From a checkpoint of a small mixture-of-experts model trained on Wikipedia.
Size: 11 layers, width 128, vocabulary 7047, 5.2M parameters.
Experts: 24 experts in each of 11 layers, a sigmoid router.
Training: a variant of SOAP for the experts, 448M tokens.
Below are experts of layer 8 (counted from 0) of a mixture-of-experts language model. Rows are named router (the router's row for the expert), gate (a neuron's input weights, with its number), up (a neuron's input weights, with its number) and show model dimensions 0-127. Each number is 50 + 15 x the weight over its row's rms, rounded and kept within 0 to 99.
After each expert's rows: a language model's description of what the expert responds to. This comes from a sample of Wikipedia text that the model never trained on.

# expert 0
router:56 13 48 45 62 58 37 63 52 21 54 63 66 40 49 45 59 53 58 23 57 46 38 22 65 61 32 73 33 45 64 62 65 43 43 54 38 35 33 51 66 86 70 45 51 42 44 45 38 46 44 18 35 40 48 35 83 65 85 45 35 80 68 36 28 58 51 59 52 57 55 35 53 57 39 44 58 66 79 51 63 62 65 76 50 79 48 59 46 48 62 51 38 62 58 39 45 56 64 56 24 34 46 52 41 39 60 49 44 19 28 44 51 34 41 17 45 17 40 37 30 28 48 38 41 74 58 50
gate2:37 66 66 41 73 34 53 73 51 26 62 60 51 49 45 39 47 63 68 21 42 55 63 45 55 29 49 47 58 41 51 55 24 32 56 65 28 55 87 22 66 43 49 50 50 37 45 56 44 52 27 32 22 63 51 16 65 57 57 30 44 68 48 40 52 34 51 59 46 59 71 68 64 54 42 61 57 68 83 62 42 50 81 72 68 46 46 57 43 64 58 56 48 69 54 49 40 67 58 64 41 30 39 53 55 60 73 83 51 43 57 30 16 36 39 38 46 23 27 62 47 44 46 48 41 88 61 25
up2:38 60 44 18 51 52 36 54 22 69 34 99 31 45 47 28 57 73 72 65 46 39 55 38 41 58 68 47 31 50 13 48 51 32 48 31 23 25 70 29 67 54 48 45 38 78 44 58 39 53 49 58 49 48 46 46 49 60 51 41 33 50 61 42 20 51 76 68 57 69 50 42 56 39 41 34 27 41 54 66 35 35 65 75 75 56 59 59 46 47 31 42 82 57 49 32 29 61 42 51 42 50 45 63 63 46 55 58 55 51 43 48 50 56 34 37 61 38 77 44 55 36 40 12 44 36 72 33
Description: Country, city and nationality words and their endings, such as United, States, American, Saskat-che-wan, Sy-ria.

# expert 5
router:81 49 55 54 17 51 35 55 74 58 70 69 48 60 62 36 32 52 48 22 54 37 49 50 77 80 44 49 19 22 78 77 68 57 51 56 41 64 40 44 57 72 36 51 44 40 50 30 39 56 38 38 33 32 52 47 59 50 57 31 54 40 77 45 22 41 56 15 60 46 68 54 57 78 51 52 38 64 50 59 58 52 23 51 70 58 56 27 44 57 63 42 55 69 58 47 58 22 69 51 53 29 32 47 29 28 55 62 31 47 31 22 68 36 72 63 56 58 62 42 53 65 62 49 33 57 25 43
gate1:36 61 65 67 31 68 32 69 58 34 54 42 37 88 60 35 42 55 70 44 63 44 56 50 51 52 23 57 43 41 69 57 60 51 69 43 95 40 43 46 47 62 67 76 53 20 42 32 42 36 53 61 18 30 48 51 71 48 37 26 41 68 48 26 42 62 52 59 60 63 42 56 19 43 30 62 39 35 57 65 25 53 45 49 50 30 45 36 45 32 70 34 69 32 62 81 75 72 62 57 37 49 37 50 47 38 67 68 17 74 44 58 40 42 53 65 37 35 55 64 37 43 43 32 43 40 60 71
up1:64 33 68 63 34 65 63 38 77 50 59 31 77 45 50 73 61 73 60 35 73 69 30 56 54 53 75 71 46 51 66 50 70 40 54 46 43 43 42 42 28 51 17 45 83 72 68 62 42 28 39 40 74 67 40 33 52 58 54 47 36 51 54 47 43 59 54 61 47 65 53 58 57 45 44 57 51 67 31 38 63 76 76 45 61 18 55 59 67 37 38 46 46 35 48 17 50 87 48 52 64 59 25 44 33 26 60 30 35 42 69 59 44 60 43 76 78 31 57 73 46 50 60 72 32 59 49 47
Description: List dashes, table pipes, line breaks, colons, equals signs and brackets in infoboxes, tables and headings, e.g. "- Population".

# expert 19
router:41 42 44 51 71 61 46 64 48 59 25 48 14 32 58 47 45 53 59 37 69 35 25 23 44 72 37 59 52 43 44 71 35 36 62 47 49 43 43 56 54 71 27 70 53 47 64 50 57 62 56 32 51 43 45 60 69 30 47 18 63 40 68 21 20 43 34 69 99 27 71 78 74 65 30 38 81 54 39 62 79 64 51 51 46 58 51 36 59 53 42 57 56 31 30 40 39 34 63 25 46 26 57 38 62 60 65 30 54 58 28 51 37 43 45 54 54 39 49 43 44 55 60 33 34 39 46 36
gate0:45 63 71 22 45 61 35 50 70 64 40 51 60 31 60 69 65 25 61 68 62 47 27 62 43 73 38 58 47 69 67 56 46 50 53 31 85 70 50 55 26 80 63 30 60 42 52 70 59 42 34 47 42 37 46 44 99 53 34 39 61 46 59 42 40 39 24 55 30 52 76 56 47 67 56 62 76 38 49 53 48 46 11 32 35 50 48 57 27 50 52 55 68 47 37 56 52 47 60 40 45 36 56 68 75 33 64 47 54 62 33 54 56 38 67 71 62 51 26 43 66 73 73 62 55 67 34 56
up0:68 42 25 62 48 51 64 40 49 13 48 47 54 84 45 63 60 57 63 55 46 53 45 60 34 45 60 39 49 26 24 32 36 65 24 43 54 74 50 23 46 33 56 45 85 30 45 39 74 52 49 73 68 37 49 45 74 33 59 39 48 33 45 42 30 64 34 43 44 59 33 40 48 60 44 21 56 17 51 32 73 68 48 48 52 57 82 48 59 35 44 18 64 37 26 47 49 77 88 44 51 47 66 61 50 65 26 48 52 63 52 65 55 30 44 52 46 45 41 63 49 49 33 26 61 43 29 65
Description: Pieces starting or continuing lowercase words before suffixes like -ed, -ation, -ing, as in disarticulating, denunciations, religious.

# expert 22
router:58 16 49 79 48 59 49 61 63 75 51 56 21 42 43 33 46 51 52 47 42 58 63 39 19 56 48 37 41 17 53 64 59 43 58 74 66 42 60 58 58 69 27 58 40 61 46 37 52 62 56 47 75 27 61 48 47 44 47 66 39 61 46 11 15 50 10 56 78 61 31 62 28 84 65 69 55 56 65 20 77 52 32 59 41 76 49 56 56 45 43 48 59 54 34 34 44 63 54 43 44 25 47 63 40 57 65 46 51 53 59 46 43 30 48 55 44 21 42 44 57 34 80 37 63 56 55 33
gate0:52 38 73 81 57 68 34 51 71 46 35 41 38 58 55 57 63 32 71 66 47 77 62 46 64 61 25 57 47 44 51 66 82 30 79 66 42 52 27 47 49 61 47 35 39 13 41 27 26 32 43 62 42 59 67 29 48 43 75 55 56 55 26 45 35 32 30 51 73 49 49 37 34 36 44 55 31 44 69 36 55 45 37 55 26 33 50 60 67 50 53 39 69 74 68 41 44 70 68 69 43 20 42 60 38 28 65 47 52 45 42 60 38 75 22 29 35 42 58 59 39 33 67 34 60 54 53 68
up0:81 55 51 69 32 66 72 23 36 13 65 45 48 16 53 47 65 54 17 75 35 35 50 49 53 31 38 61 48 52 46 65 51 41 13 61 45 42 50 60 41 81 76 46 10 44 41 63 52 74 74 27 35 63 71 42 37 55 42 72 49 42 40 47 35 37 50 71 40 40 88 55 57 42 41 35 47 44 54 39 39 51 42 42 40 25 58 69 58 43 54 48 52 43 69 44 62 58 50 48 48 44 48 38 62 74 61 48 58 48 54 61 74 47 35 18 53 40 21 32 39 43 40 62 49 52 66 36
Description: First capital letter or piece of a word after a line break or heading marker, such as ==Honours, HAAT, sings.

# expert 7
router:76 43 80 56 45 45 38 47 60 32 64 73 48 37 30 29 50 47 47 51 44 56 46 55 38 29 31 43 65 58 48 75 49 60 44 80 54 40 47 59 18 67 45 43 40 63 52 13 20 44 41 35 60 43 39 48 82 25 55 43 59 50 36 59 52 47 39 63 47 59 32 40 26 58 42 52 73 48 51 57 64 59 57 67 69 55 46 54 49 31 70 64 02 67 56 35 52 57 82 28 50 63 41 47 35 30 38 36 61 30 42 51 55 11 52 46 49 11 63 45 29 27 47 55 39 52 41 49
gate6:80 45 42 79 47 57 45 33 61 25 35 55 28 35 70 33 57 58 53 48 56 51 55 14 48 43 59 50 52 49 39 53 61 46 48 68 32 69 70 56 71 63 19 20 41 39 47 38 60 52 38 48 42 57 42 67 69 70 52 64 62 52 46 39 69 00 42 63 20 74 35 63 51 40 58 48 44 45 74 50 57 58 67 89 48 55 55 55 52 47 36 79 54 64 70 56 38 46 48 26 49 66 52 55 41 40 47 31 64 19 75 30 42 36 61 54 47 52 25 31 45 63 29 63 58 43 56 35
up6:33 53 52 44 71 43 55 61 59 70 69 66 31 58 22 55 55 57 13 48 27 25 47 68 11 27 52 38 71 52 50 64 40 49 33 44 78 27 56 38 69 49 46 59 54 59 59 15 54 44 33 39 44 35 26 47 60 46 55 20 20 32 40 54 73 76 36 46 38 58 31 56 31 51 29 49 65 50 66 60 43 23 79 43 49 46 38 46 68 45 81 32 36 41 69 45 60 51 74 47 36 32 59 35 39 49 17 46 70 28 50 49 55 54 44 51 58 39 60 74 49 52 48 49 42 59 55 56
Description: Month names, year digits and prepositions like in, from, during before dates, as in "released in 2009", "October 11, 1999".

# expert 9
router:79 30 61 52 32 64 36 60 62 31 43 42 23 28 64 39 42 24 62 38 43 36 45 29 56 58 29 31 75 43 72 37 43 31 37 53 75 39 54 62 48 35 31 50 82 37 61 48 39 58 59 51 66 47 70 42 73 69 52 63 37 57 37 54 46 80 30 32 52 63 75 62 74 51 52 33 53 54 66 36 36 52 29 54 59 49 36 42 41 53 49 73 47 75 19 51 25 36 72 48 25 41 52 67 41 40 61 40 59 14 23 51 45 49 43 61 65 21 43 38 56 59 38 61 34 74 50 39
gate1:35 49 61 54 44 45 59 67 63 71 67 36 09 25 55 62 34 53 79 67 48 60 56 33 47 67 29 41 79 56 27 68 24 15 53 54 27 51 70 34 75 47 57 62 56 75 45 42 59 43 34 24 41 63 66 58 71 70 66 61 62 58 41 55 60 41 41 38 44 58 60 52 48 50 52 43 60 46 52 44 40 55 73 30 78 48 23 50 63 52 54 50 34 61 58 82 47 49 65 29 60 38 48 50 53 40 90 54 75 30 31 36 62 60 36 39 48 28 40 48 43 47 57 88 60 58 57 61
up1:41 40 47 53 85 38 52 45 59 61 48 59 42 35 35 36 66 31 50 94 39 48 43 58 39 77 36 44 44 39 64 32 44 51 53 74 46 63 38 58 69 51 31 44 48 60 42 49 48 53 63 80 60 44 39 57 66 61 34 34 70 52 54 42 70 59 71 52 38 73 71 36 50 52 46 44 37 20 55 29 58 91 55 65 62 67 49 54 30 39 38 71 48 19 41 22 57 42 41 45 19 37 39 67 59 33 75 55 62 41 75 57 23 75 39 47 57 41 56 39 41 21 54 23 48 39 76 46
Description: Articles and possessive pronouns such as the, a, his, its, their, often after "of" or "in" and before nouns.

# expert 17
router:45 91 39 43 55 49 49 64 64 42 34 51 31 36 58 48 49 53 24 37 60 49 29 62 35 64 19 44 47 41 38 47 23 38 54 56 44 59 76 48 35 65 41 32 36 60 78 44 43 62 49 47 61 52 51 61 69 67 41 48 49 33 68 45 39 46 34 42 68 11 19 48 42 49 26 31 78 42 36 34 72 46 64 59 54 62 56 50 42 38 72 70 38 39 41 40 30 44 82 33 27 52 65 16 46 58 62 58 59 47 32 50 37 61 56 58 56 30 59 83 76 35 67 36 40 29 30 61
gate0:42 85 70 39 48 77 75 54 67 48 65 52 29 63 63 40 34 36 39 35 33 47 23 47 58 48 49 20 68 43 45 50 12 51 72 59 57 53 53 65 32 56 46 38 68 38 54 63 74 60 42 60 27 37 46 32 88 79 51 63 63 39 61 55 54 67 47 41 48 45 31 53 58 35 62 27 72 50 71 39 44 42 65 56 73 67 24 43 60 55 83 71 47 59 60 28 39 38 62 38 41 23 42 25 56 38 72 70 49 38 22 62 44 52 37 33 43 52 54 55 40 28 37 49 53 64 53 47
up0:72 58 28 81 52 51 54 66 45 25 35 49 51 50 48 34 46 71 50 72 49 43 58 43 39 47 29 26 40 34 51 26 71 50 18 28 60 56 60 16 52 14 54 49 64 62 62 67 47 34 35 50 80 55 36 66 47 32 36 43 60 42 54 55 48 52 45 70 76 42 39 66 63 33 63 67 47 69 37 55 43 57 43 41 43 62 41 47 29 30 22 54 50 61 38 28 78 63 61 46 45 52 70 62 54 64 38 62 63 46 32 49 38 81 28 61 54 43 63 50 39 51 46 58 14 84 59 80
Description: Verbs and auxiliaries in narrative sentences, e.g. been, made, would, used, released, located, often after was, to, would.

# expert 12
router:79 33 82 20 53 50 25 52 49 54 63 72 62 45 72 37 40 41 65 53 33 46 43 59 56 49 28 42 54 35 58 62 52 54 22 43 46 42 44 38 23 56 41 82 53 61 57 39 31 47 89 43 42 50 43 18 56 51 37 47 67 57 41 50 55 45 39 51 64 74 30 54 42 77 52 57 67 59 40 59 52 60 42 57 38 62 45 40 36 28 51 65 33 25 49 37 54 57 69 18 15 44 64 50 27 30 59 74 63 59 47 30 57 22 47 78 51 27 46 25 36 50 37 37 52 35 55 74
gate1:59 40 47 29 46 46 31 50 50 62 49 72 57 36 71 53 47 50 34 69 41 27 49 47 54 48 51 59 25 17 57 43 26 60 25 35 50 55 37 50 33 36 46 51 77 46 41 23 42 50 52 63 28 51 65 52 64 44 69 38 67 31 61 45 28 53 30 46 22 59 55 32 38 30 62 31 55 59 19 48 31 31 62 58 35 37 72 47 50 50 40 72 65 51 66 51 55 49 30 14 60 39 63 77 29 38 60 57 20 44 78 48 20 29 32 53 48 19 58 49 49 55 50 71 47 40 22 73
up1:52 29 63 58 64 55 64 31 35 20 70 26 48 42 50 51 58 43 46 36 41 45 37 33 75 30 55 55 37 33 27 27 46 53 29 52 27 44 58 32 38 46 42 80 53 57 50 48 56 43 47 27 58 43 51 63 68 46 65 62 68 41 57 54 55 24 66 72 40 53 43 15 57 38 41 36 71 46 45 45 49 83 56 62 49 32 18 57 36 66 36 46 27 54 63 92 25 63 75 53 61 76 63 65 69 43 64 50 47 59 34 39 60 47 51 35 65 60 40 20 46 70 47 21 30 31 40 42
Description: Spaces before numbers and digits in percentages, years and table figures, such as from 18, August 1971, 16.37%.

# expert 13
router:56 37 55 44 64 53 45 40 74 57 35 51 54 55 34 26 39 39 65 40 51 08 65 47 60 62 42 38 40 02 42 78 58 43 41 55 69 35 51 64 51 52 36 60 49 84 45 46 60 48 51 51 60 35 81 53 42 74 82 54 45 41 36 56 38 57 39 33 71 61 26 57 60 62 49 55 61 77 64 14 58 54 50 71 58 82 38 73 88 39 35 40 59 62 44 50 59 45 64 35 54 52 68 34 21 47 59 38 26 50 68 44 55 31 73 56 56 51 53 29 66 55 40 51 42 41 42 36
gate1:38 23 56 63 43 66 50 45 78 89 48 25 65 66 27 36 36 23 55 39 84 11 66 52 49 42 35 52 54 12 60 50 46 41 42 64 32 50 57 42 65 26 40 59 77 48 47 44 55 45 72 31 50 55 67 42 45 78 51 68 41 46 40 63 58 60 61 72 37 75 43 44 40 24 67 53 60 22 34 42 77 54 71 71 47 52 40 52 74 66 48 40 56 56 42 62 53 61 64 28 64 45 30 59 35 42 58 54 21 52 50 50 55 57 46 63 53 51 76 35 44 58 28 58 44 51 71 34
up1:57 37 55 41 67 50 37 54 54 34 59 52 59 28 56 60 41 46 37 56 09 39 47 42 39 51 60 60 47 34 48 40 64 57 71 57 84 62 57 41 31 47 63 30 54 55 41 30 70 36 62 43 50 56 69 63 40 52 44 51 36 65 46 43 85 34 70 55 73 49 41 62 30 33 00 47 55 58 36 49 73 28 43 63 62 29 13 58 60 38 66 16 46 48 47 84 78 77 22 66 34 53 58 52 45 62 60 63 53 34 48 64 45 37 61 45 50 43 47 69 50 64 48 47 55 50 38 29
Description: First pieces of capitalized names and words, like W, Har, Mar, Br, Thom, and the next piece in names.

# expert 4
router:75 68 51 56 40 56 38 62 83 48 47 68 32 17 48 37 44 33 41 54 34 60 11 50 24 53 33 64 28 53 49 46 18 26 38 71 49 47 76 58 50 75 47 48 49 86 67 51 24 55 47 54 55 46 45 45 64 42 43 34 52 35 36 31 40 64 60 33 44 49 33 46 57 66 37 17 57 51 36 60 67 47 45 65 65 45 49 64 46 14 65 54 06 48 46 37 28 41 73 45 42 53 37 32 42 45 43 37 68 47 24 51 55 57 45 41 55 29 54 51 56 37 62 49 18 42 34 52
gate1:62 68 45 56 36 66 52 54 73 33 26 59 68 33 21 45 59 48 44 51 38 67 36 46 22 69 55 46 65 44 56 75 24 41 39 70 61 70 50 37 73 30 37 61 81 66 54 43 53 43 49 70 87 60 32 40 58 48 59 33 67 26 26 47 66 53 43 44 39 64 54 43 53 55 55 27 32 57 41 54 80 44 72 51 17 45 60 39 39 54 71 38 37 30 31 29 58 34 57 39 77 52 40 61 52 53 64 59 61 55 52 30 74 40 31 45 60 50 28 48 11 40 22 49 35 43 43 39
up1:25 46 39 55 46 85 40 69 57 20 54 41 49 41 43 63 53 64 74 46 52 26 47 42 37 59 31 50 43 65 60 56 74 56 51 22 22 39 66 66 34 41 57 55 64 81 38 14 24 50 30 57 35 51 79 41 58 70 60 48 65 37 47 63 53 64 39 46 47 20 60 48 37 58 54 33 31 62 62 50 43 55 68 47 60 41 60 25 35 54 33 42 25 28 38 62 74 59 58 65 28 62 21 49 53 38 40 17 48 60 52 45 35 33 36 36 41 40 65 50 69 47 80 64 65 27 57 43
Description: Prepositions and linking words after verbs or commas, such as with, for, after, among, plus verb endings like says and describing.

# expert 14
router:90 37 47 33 25 58 30 46 75 45 38 49 42 45 70 52 40 28 54 34 51 37 46 35 44 44 27 48 76 56 70 51 41 36 40 71 65 52 44 48 22 36 18 34 62 40 65 39 31 53 56 59 53 56 62 38 38 70 29 57 33 46 39 22 44 67 38 17 55 51 59 67 54 49 38 39 67 44 77 41 69 47 29 43 57 53 46 51 41 40 64 78 37 74 42 53 13 39 63 37 27 35 28 57 59 43 67 43 41 22 43 60 70 51 54 70 67 24 46 33 40 67 70 45 42 70 61 55
gate1:69 39 71 60 37 83 50 38 60 70 15 62 51 57 61 44 50 58 53 41 39 23 42 45 58 41 63 69 31 65 59 37 20 22 44 58 35 32 52 45 62 44 64 40 57 56 48 14 39 56 55 56 33 58 62 47 47 63 72 29 30 37 19 66 37 78 58 49 65 74 47 53 52 49 30 66 78 44 46 58 68 30 53 35 39 31 51 55 41 52 55 42 48 34 74 33 30 31 42 47 54 34 36 41 85 40 53 70 48 66 42 83 45 25 68 41 29 57 53 24 48 57 61 36 51 62 40 31
up1:26 41 31 57 27 60 68 57 27 67 61 32 24 42 37 45 46 43 48 46 59 23 69 50 60 48 35 34 34 44 28 36 61 54 47 43 33 19 61 37 66 29 34 49 35 47 70 33 27 65 46 37 42 33 29 60 54 55 42 36 44 65 45 55 53 26 59 56 31 38 61 44 74 51 68 36 67 63 32 68 60 26 47 25 59 46 50 66 50 45 55 51 48 56 61 29 13 27 79 82 54 72 56 51 52 81 63 51 10 52 27 58 59 49 54 38 48 33 46 50 59 68 72 67 47 38 52 66
Description: Articles and function words after a verb or preposition, mostly the and a, as in has a total area.

# expert 1
router:56 52 63 42 16 59 47 21 50 67 56 85 62 33 44 41 48 53 37 65 71 27 48 36 55 72 18 83 56 45 58 45 59 56 57 40 61 40 28 43 32 53 63 42 48 68 71 51 36 44 67 53 42 38 54 49 47 23 45 20 64 53 52 37 65 59 30 41 53 46 40 82 33 65 57 42 51 40 46 43 54 57 29 63 51 62 42 24 60 46 55 32 31 63 70 49 47 43 63 45 40 37 46 00 46 35 57 32 67 39 47 51 17 36 63 27 34 21 44 68 70 37 66 49 53 74 60 41
gate1:69 36 65 40 56 47 44 21 22 32 50 59 35 47 43 36 72 34 45 79 52 34 54 50 45 64 45 33 38 51 37 59 60 54 72 66 63 70 69 06 45 66 56 36 53 43 56 45 34 55 45 59 30 59 41 23 62 42 40 32 50 67 53 53 69 67 27 39 47 38 75 53 27 53 50 41 70 34 41 53 62 43 66 54 59 63 27 65 56 30 29 52 62 06 68 44 98 51 43 52 66 31 39 62 37 63 72 40 64 46 47 67 54 35 30 32 51 61 70 49 58 39 37 61 52 46 65 28
up1:34 71 44 54 60 34 48 89 55 51 34 38 25 66 48 28 61 58 44 41 55 68 52 56 53 55 72 36 82 70 56 45 68 30 44 48 38 65 36 33 43 46 22 52 36 79 20 63 72 51 61 36 35 65 43 40 47 29 81 57 55 24 38 37 25 44 59 72 54 37 47 41 56 43 58 21 61 56 64 54 41 51 63 49 54 42 45 50 63 79 85 44 24 53 29 37 33 49 29 61 55 53 42 63 39 60 51 66 25 71 56 59 65 33 40 54 73 59 49 44 42 41 42 38 75 31 20 59
Description: Word-final suffixes like -ation, -ions, -ics, -ies and common nouns such as career, team, season, film, often before "of".

# expert 3
router:61 24 59 48 68 64 43 62 65 51 58 44 15 43 35 47 38 42 69 47 72 40 21 12 55 67 45 39 39 24 57 56 55 54 56 50 63 46 26 50 41 71 31 67 73 44 49 56 67 66 57 42 54 35 45 49 54 54 47 40 56 37 53 30 20 45 19 55 67 32 59 78 55 87 41 43 58 59 48 36 69 62 19 63 24 61 50 51 64 50 61 49 65 35 18 29 37 42 66 15 49 22 57 62 48 55 61 25 49 41 61 63 21 32 43 47 50 25 47 63 59 45 59 46 47 48 49 34
gate0:60 82 60 50 65 60 30 35 53 69 41 33 28 60 49 52 39 31 56 46 38 26 27 53 53 42 55 25 55 51 52 51 57 32 77 72 36 32 35 55 62 91 56 52 48 37 48 36 38 51 80 41 31 54 39 53 43 40 44 58 95 49 47 29 46 60 49 59 39 52 78 45 48 49 74 67 42 62 46 58 38 40 25 55 31 44 44 67 34 53 29 35 48 61 34 29 21 30 57 51 55 54 50 47 67 34 60 70 35 84 49 39 58 50 43 44 34 94 45 56 36 28 73 31 40 50 51 33
up0:17 51 62 31 73 29 66 52 36 51 64 52 35 55 51 62 18 49 52 65 07 39 35 37 41 62 43 38 39 56 43 43 53 44 22 68 67 48 52 33 60 34 31 56 36 37 60 70 34 51 30 45 71 57 40 54 47 36 36 50 55 44 63 44 64 83 35 36 68 59 48 61 33 36 70 38 88 60 64 78 62 48 44 55 54 67 68 46 58 54 52 37 49 72 87 66 61 36 26 35 53 59 53 31 48 42 33 58 62 48 48 59 40 51 51 28 49 24 51 64 54 55 41 68 59 46 97 43
Description: Opening pieces of longer words, often consonant clusters like sh, comp, st, un, inc, before endings such as -ent, -ate.

# expert 23
router:73 57 50 52 11 56 50 54 62 77 84 70 60 60 34 29 34 58 51 35 61 47 50 64 70 54 00 54 52 22 73 49 57 67 55 55 47 37 26 55 58 48 57 38 61 53 36 29 42 49 53 37 40 39 51 36 71 56 61 14 59 50 45 44 36 43 41 31 56 56 21 58 44 62 31 33 44 49 60 41 73 56 26 68 91 73 32 39 59 59 53 45 34 78 61 30 41 53 72 48 47 36 52 46 43 34 61 39 40 51 23 33 64 42 44 34 65 38 53 39 72 47 66 52 48 48 54 48
gate1:70 68 39 27 22 40 35 53 60 27 34 35 31 56 71 20 65 67 44 68 48 50 51 81 44 46 40 50 85 67 52 34 66 73 47 44 50 53 39 53 42 77 81 66 58 43 38 49 42 51 62 58 31 56 60 59 27 62 66 24 46 78 37 45 54 32 52 59 49 49 39 57 53 62 18 51 72 39 32 34 69 53 39 44 84 63 31 62 48 52 48 47 69 65 62 29 32 13 56 28 45 33 53 34 22 65 55 49 37 63 37 29 47 58 42 62 51 37 60 44 71 42 42 54 38 44 32 43
up1:33 51 27 56 76 63 62 70 60 43 58 34 35 71 49 34 72 39 65 24 34 65 46 65 44 61 55 40 36 56 59 29 46 69 37 62 17 62 21 54 59 41 56 31 42 67 64 27 50 38 64 55 61 66 21 45 63 37 54 62 59 50 39 34 72 69 61 24 56 73 67 54 78 44 49 50 58 81 58 57 67 40 42 48 56 72 38 47 51 54 40 45 30 38 51 65 61 40 79 39 42 74 72 64 62 41 30 66 42 69 37 67 47 47 27 48 57 84 83 53 46 24 42 50 42 70 52 56
Description: Nouns and units in infobox fields and geography text, like Population, University, km, career, team, election, and coordinate symbols.

# expert 20
router:83 40 73 67 32 61 48 24 60 54 43 61 58 45 43 40 48 41 49 48 68 37 52 51 50 38 00 72 66 62 54 43 58 57 46 62 61 45 46 54 41 43 69 41 43 90 64 47 59 37 78 57 60 40 49 35 66 65 67 18 56 42 24 52 47 57 47 58 52 58 38 73 52 65 56 36 48 49 49 54 53 62 41 91 67 59 28 45 61 46 35 46 28 90 58 28 34 49 63 44 60 44 57 32 53 14 46 29 65 33 51 31 40 47 54 37 59 07 54 71 63 38 56 48 43 56 55 51
gate1:31 52 61 35 62 27 58 21 39 18 29 34 67 45 60 52 43 54 64 44 32 36 55 50 81 45 10 27 48 47 56 50 45 56 49 74 41 61 42 45 54 29 47 48 51 53 59 38 67 40 53 36 39 53 64 76 45 67 45 37 60 24 71 33 58 62 24 45 37 52 49 40 61 59 51 75 78 68 33 45 67 37 49 71 38 59 40 67 74 30 61 28 40 80 38 40 70 78 46 37 84 24 62 37 65 49 51 56 50 27 53 67 51 51 37 33 60 60 37 65 61 62 64 73 48 62 53 29
up1:34 44 42 36 51 50 63 66 66 53 39 38 45 70 63 71 78 69 54 45 63 49 32 57 63 41 70 53 38 48 61 49 35 34 18 45 65 40 76 72 48 54 73 23 62 50 59 74 50 58 58 26 46 21 58 32 37 47 65 64 67 64 51 65 70 43 79 42 63 66 33 46 52 81 33 49 52 47 55 39 31 80 33 23 47 40 38 72 48 55 26 45 50 69 62 45 43 43 59 21 37 53 48 58 48 51 46 74 35 77 53 53 22 68 65 48 51 27 34 30 79 35 53 52 62 78 37 61
Description: Common nouns following the, a or his, such as season, team, University, film, age, and existential there.

# expert 21
router:33 49 49 49 29 61 39 52 57 40 36 55 46 41 54 47 33 45 45 28 54 37 31 22 30 53 47 29 81 51 35 40 32 38 34 56 37 52 47 48 47 62 30 60 54 11 58 44 40 44 57 41 37 48 79 51 59 50 44 42 59 38 55 09 45 85 08 54 76 52 63 66 64 51 54 57 73 56 71 63 65 83 82 73 61 61 26 32 58 39 58 25 51 33 53 45 53 63 68 45 51 60 54 50 53 40 54 52 63 54 28 55 60 30 58 27 22 31 60 54 58 75 54 40 51 62 67 77
gate1:39 59 49 30 53 64 35 51 63 43 50 32 50 67 50 52 38 28 36 43 38 52 61 44 36 40 43 66 46 84 67 53 60 32 61 59 64 62 38 32 55 52 34 34 23 58 55 62 57 49 36 54 72 53 65 53 53 44 42 28 85 33 79 46 42 61 55 48 33 69 57 77 69 53 93 53 28 36 59 35 45 70 40 59 10 90 65 53 43 70 82 28 50 55 52 40 57 60 62 58 59 63 66 64 53 31 66 44 50 43 72 74 29 47 44 60 67 56 31 42 74 69 71 60 54 62 48 55
up1:66 23 42 36 50 47 48 70 53 54 39 53 42 72 82 34 48 58 51 36 53 39 37 37 45 62 46 61 57 48 63 29 55 32 21 22 56 20 58 41 40 62 13 76 82 54 44 57 52 70 44 62 33 41 46 58 28 43 57 53 41 48 52 43 47 56 47 58 28 63 71 38 55 63 55 63 26 43 31 29 42 46 34 61 50 58 45 29 42 55 47 69 42 49 46 46 41 45 27 58 48 58 48 65 31 63 20 34 56 65 34 83 64 78 39 60 39 18 48 52 73 45 96 56 29 64 38 70
Description: Pieces of non-English names and places, particles like de, en, da, and endings like -ini, -burg, -berg, -ka.

# expert 8
router:71 21 50 55 44 56 45 53 65 45 54 52 55 46 43 39 51 48 48 46 33 39 38 59 56 40 45 39 53 00 55 58 73 55 48 61 50 53 46 49 42 92 38 46 23 57 43 37 55 56 37 43 90 38 57 49 54 51 45 46 47 89 34 36 52 58 19 41 85 50 30 51 31 64 48 63 59 68 61 25 56 58 32 45 67 71 53 59 68 39 40 22 56 78 45 23 53 63 61 55 62 56 58 60 30 47 48 57 26 60 36 59 54 29 66 46 39 52 37 31 52 36 76 15 57 67 42 35
gate0:54 55 51 35 28 38 65 28 52 68 63 55 51 48 35 79 50 44 15 51 60 37 54 53 22 53 61 63 75 20 51 50 49 38 56 49 70 42 38 70 49 42 36 46 56 58 51 34 19 42 70 54 71 53 50 36 44 30 58 45 57 71 58 43 49 67 52 46 31 12 60 73 72 50 48 44 43 56 75 43 27 33 55 39 65 53 66 44 64 29 72 35 46 46 56 68 58 58 50 61 54 37 45 82 36 66 61 61 54 63 56 54 12 72 58 57 67 36 43 83 35 43 61 31 51 82 14 60
up0:43 44 31 64 83 47 47 61 74 36 35 46 48 61 49 65 59 41 35 52 39 24 52 41 69 63 74 49 70 39 77 45 71 66 74 99 66 49 57 48 44 52 36 57 38 50 62 35 50 31 50 23 46 26 16 54 35 68 75 53 50 55 77 64 64 54 41 41 34 67 46 28 54 54 48 42 59 56 56 63 38 27 49 53 54 52 66 57 67 41 38 50 25 49 45 50 73 24 38 26 46 67 38 63 70 72 63 56 48 42 69 78 38 23 63 51 54 51 49 71 38 56 34 28 34 45 32 61
Description: Single capital letters starting names or abbreviations, plus prime marks in coordinates, such as S, K, VfB, 01″W.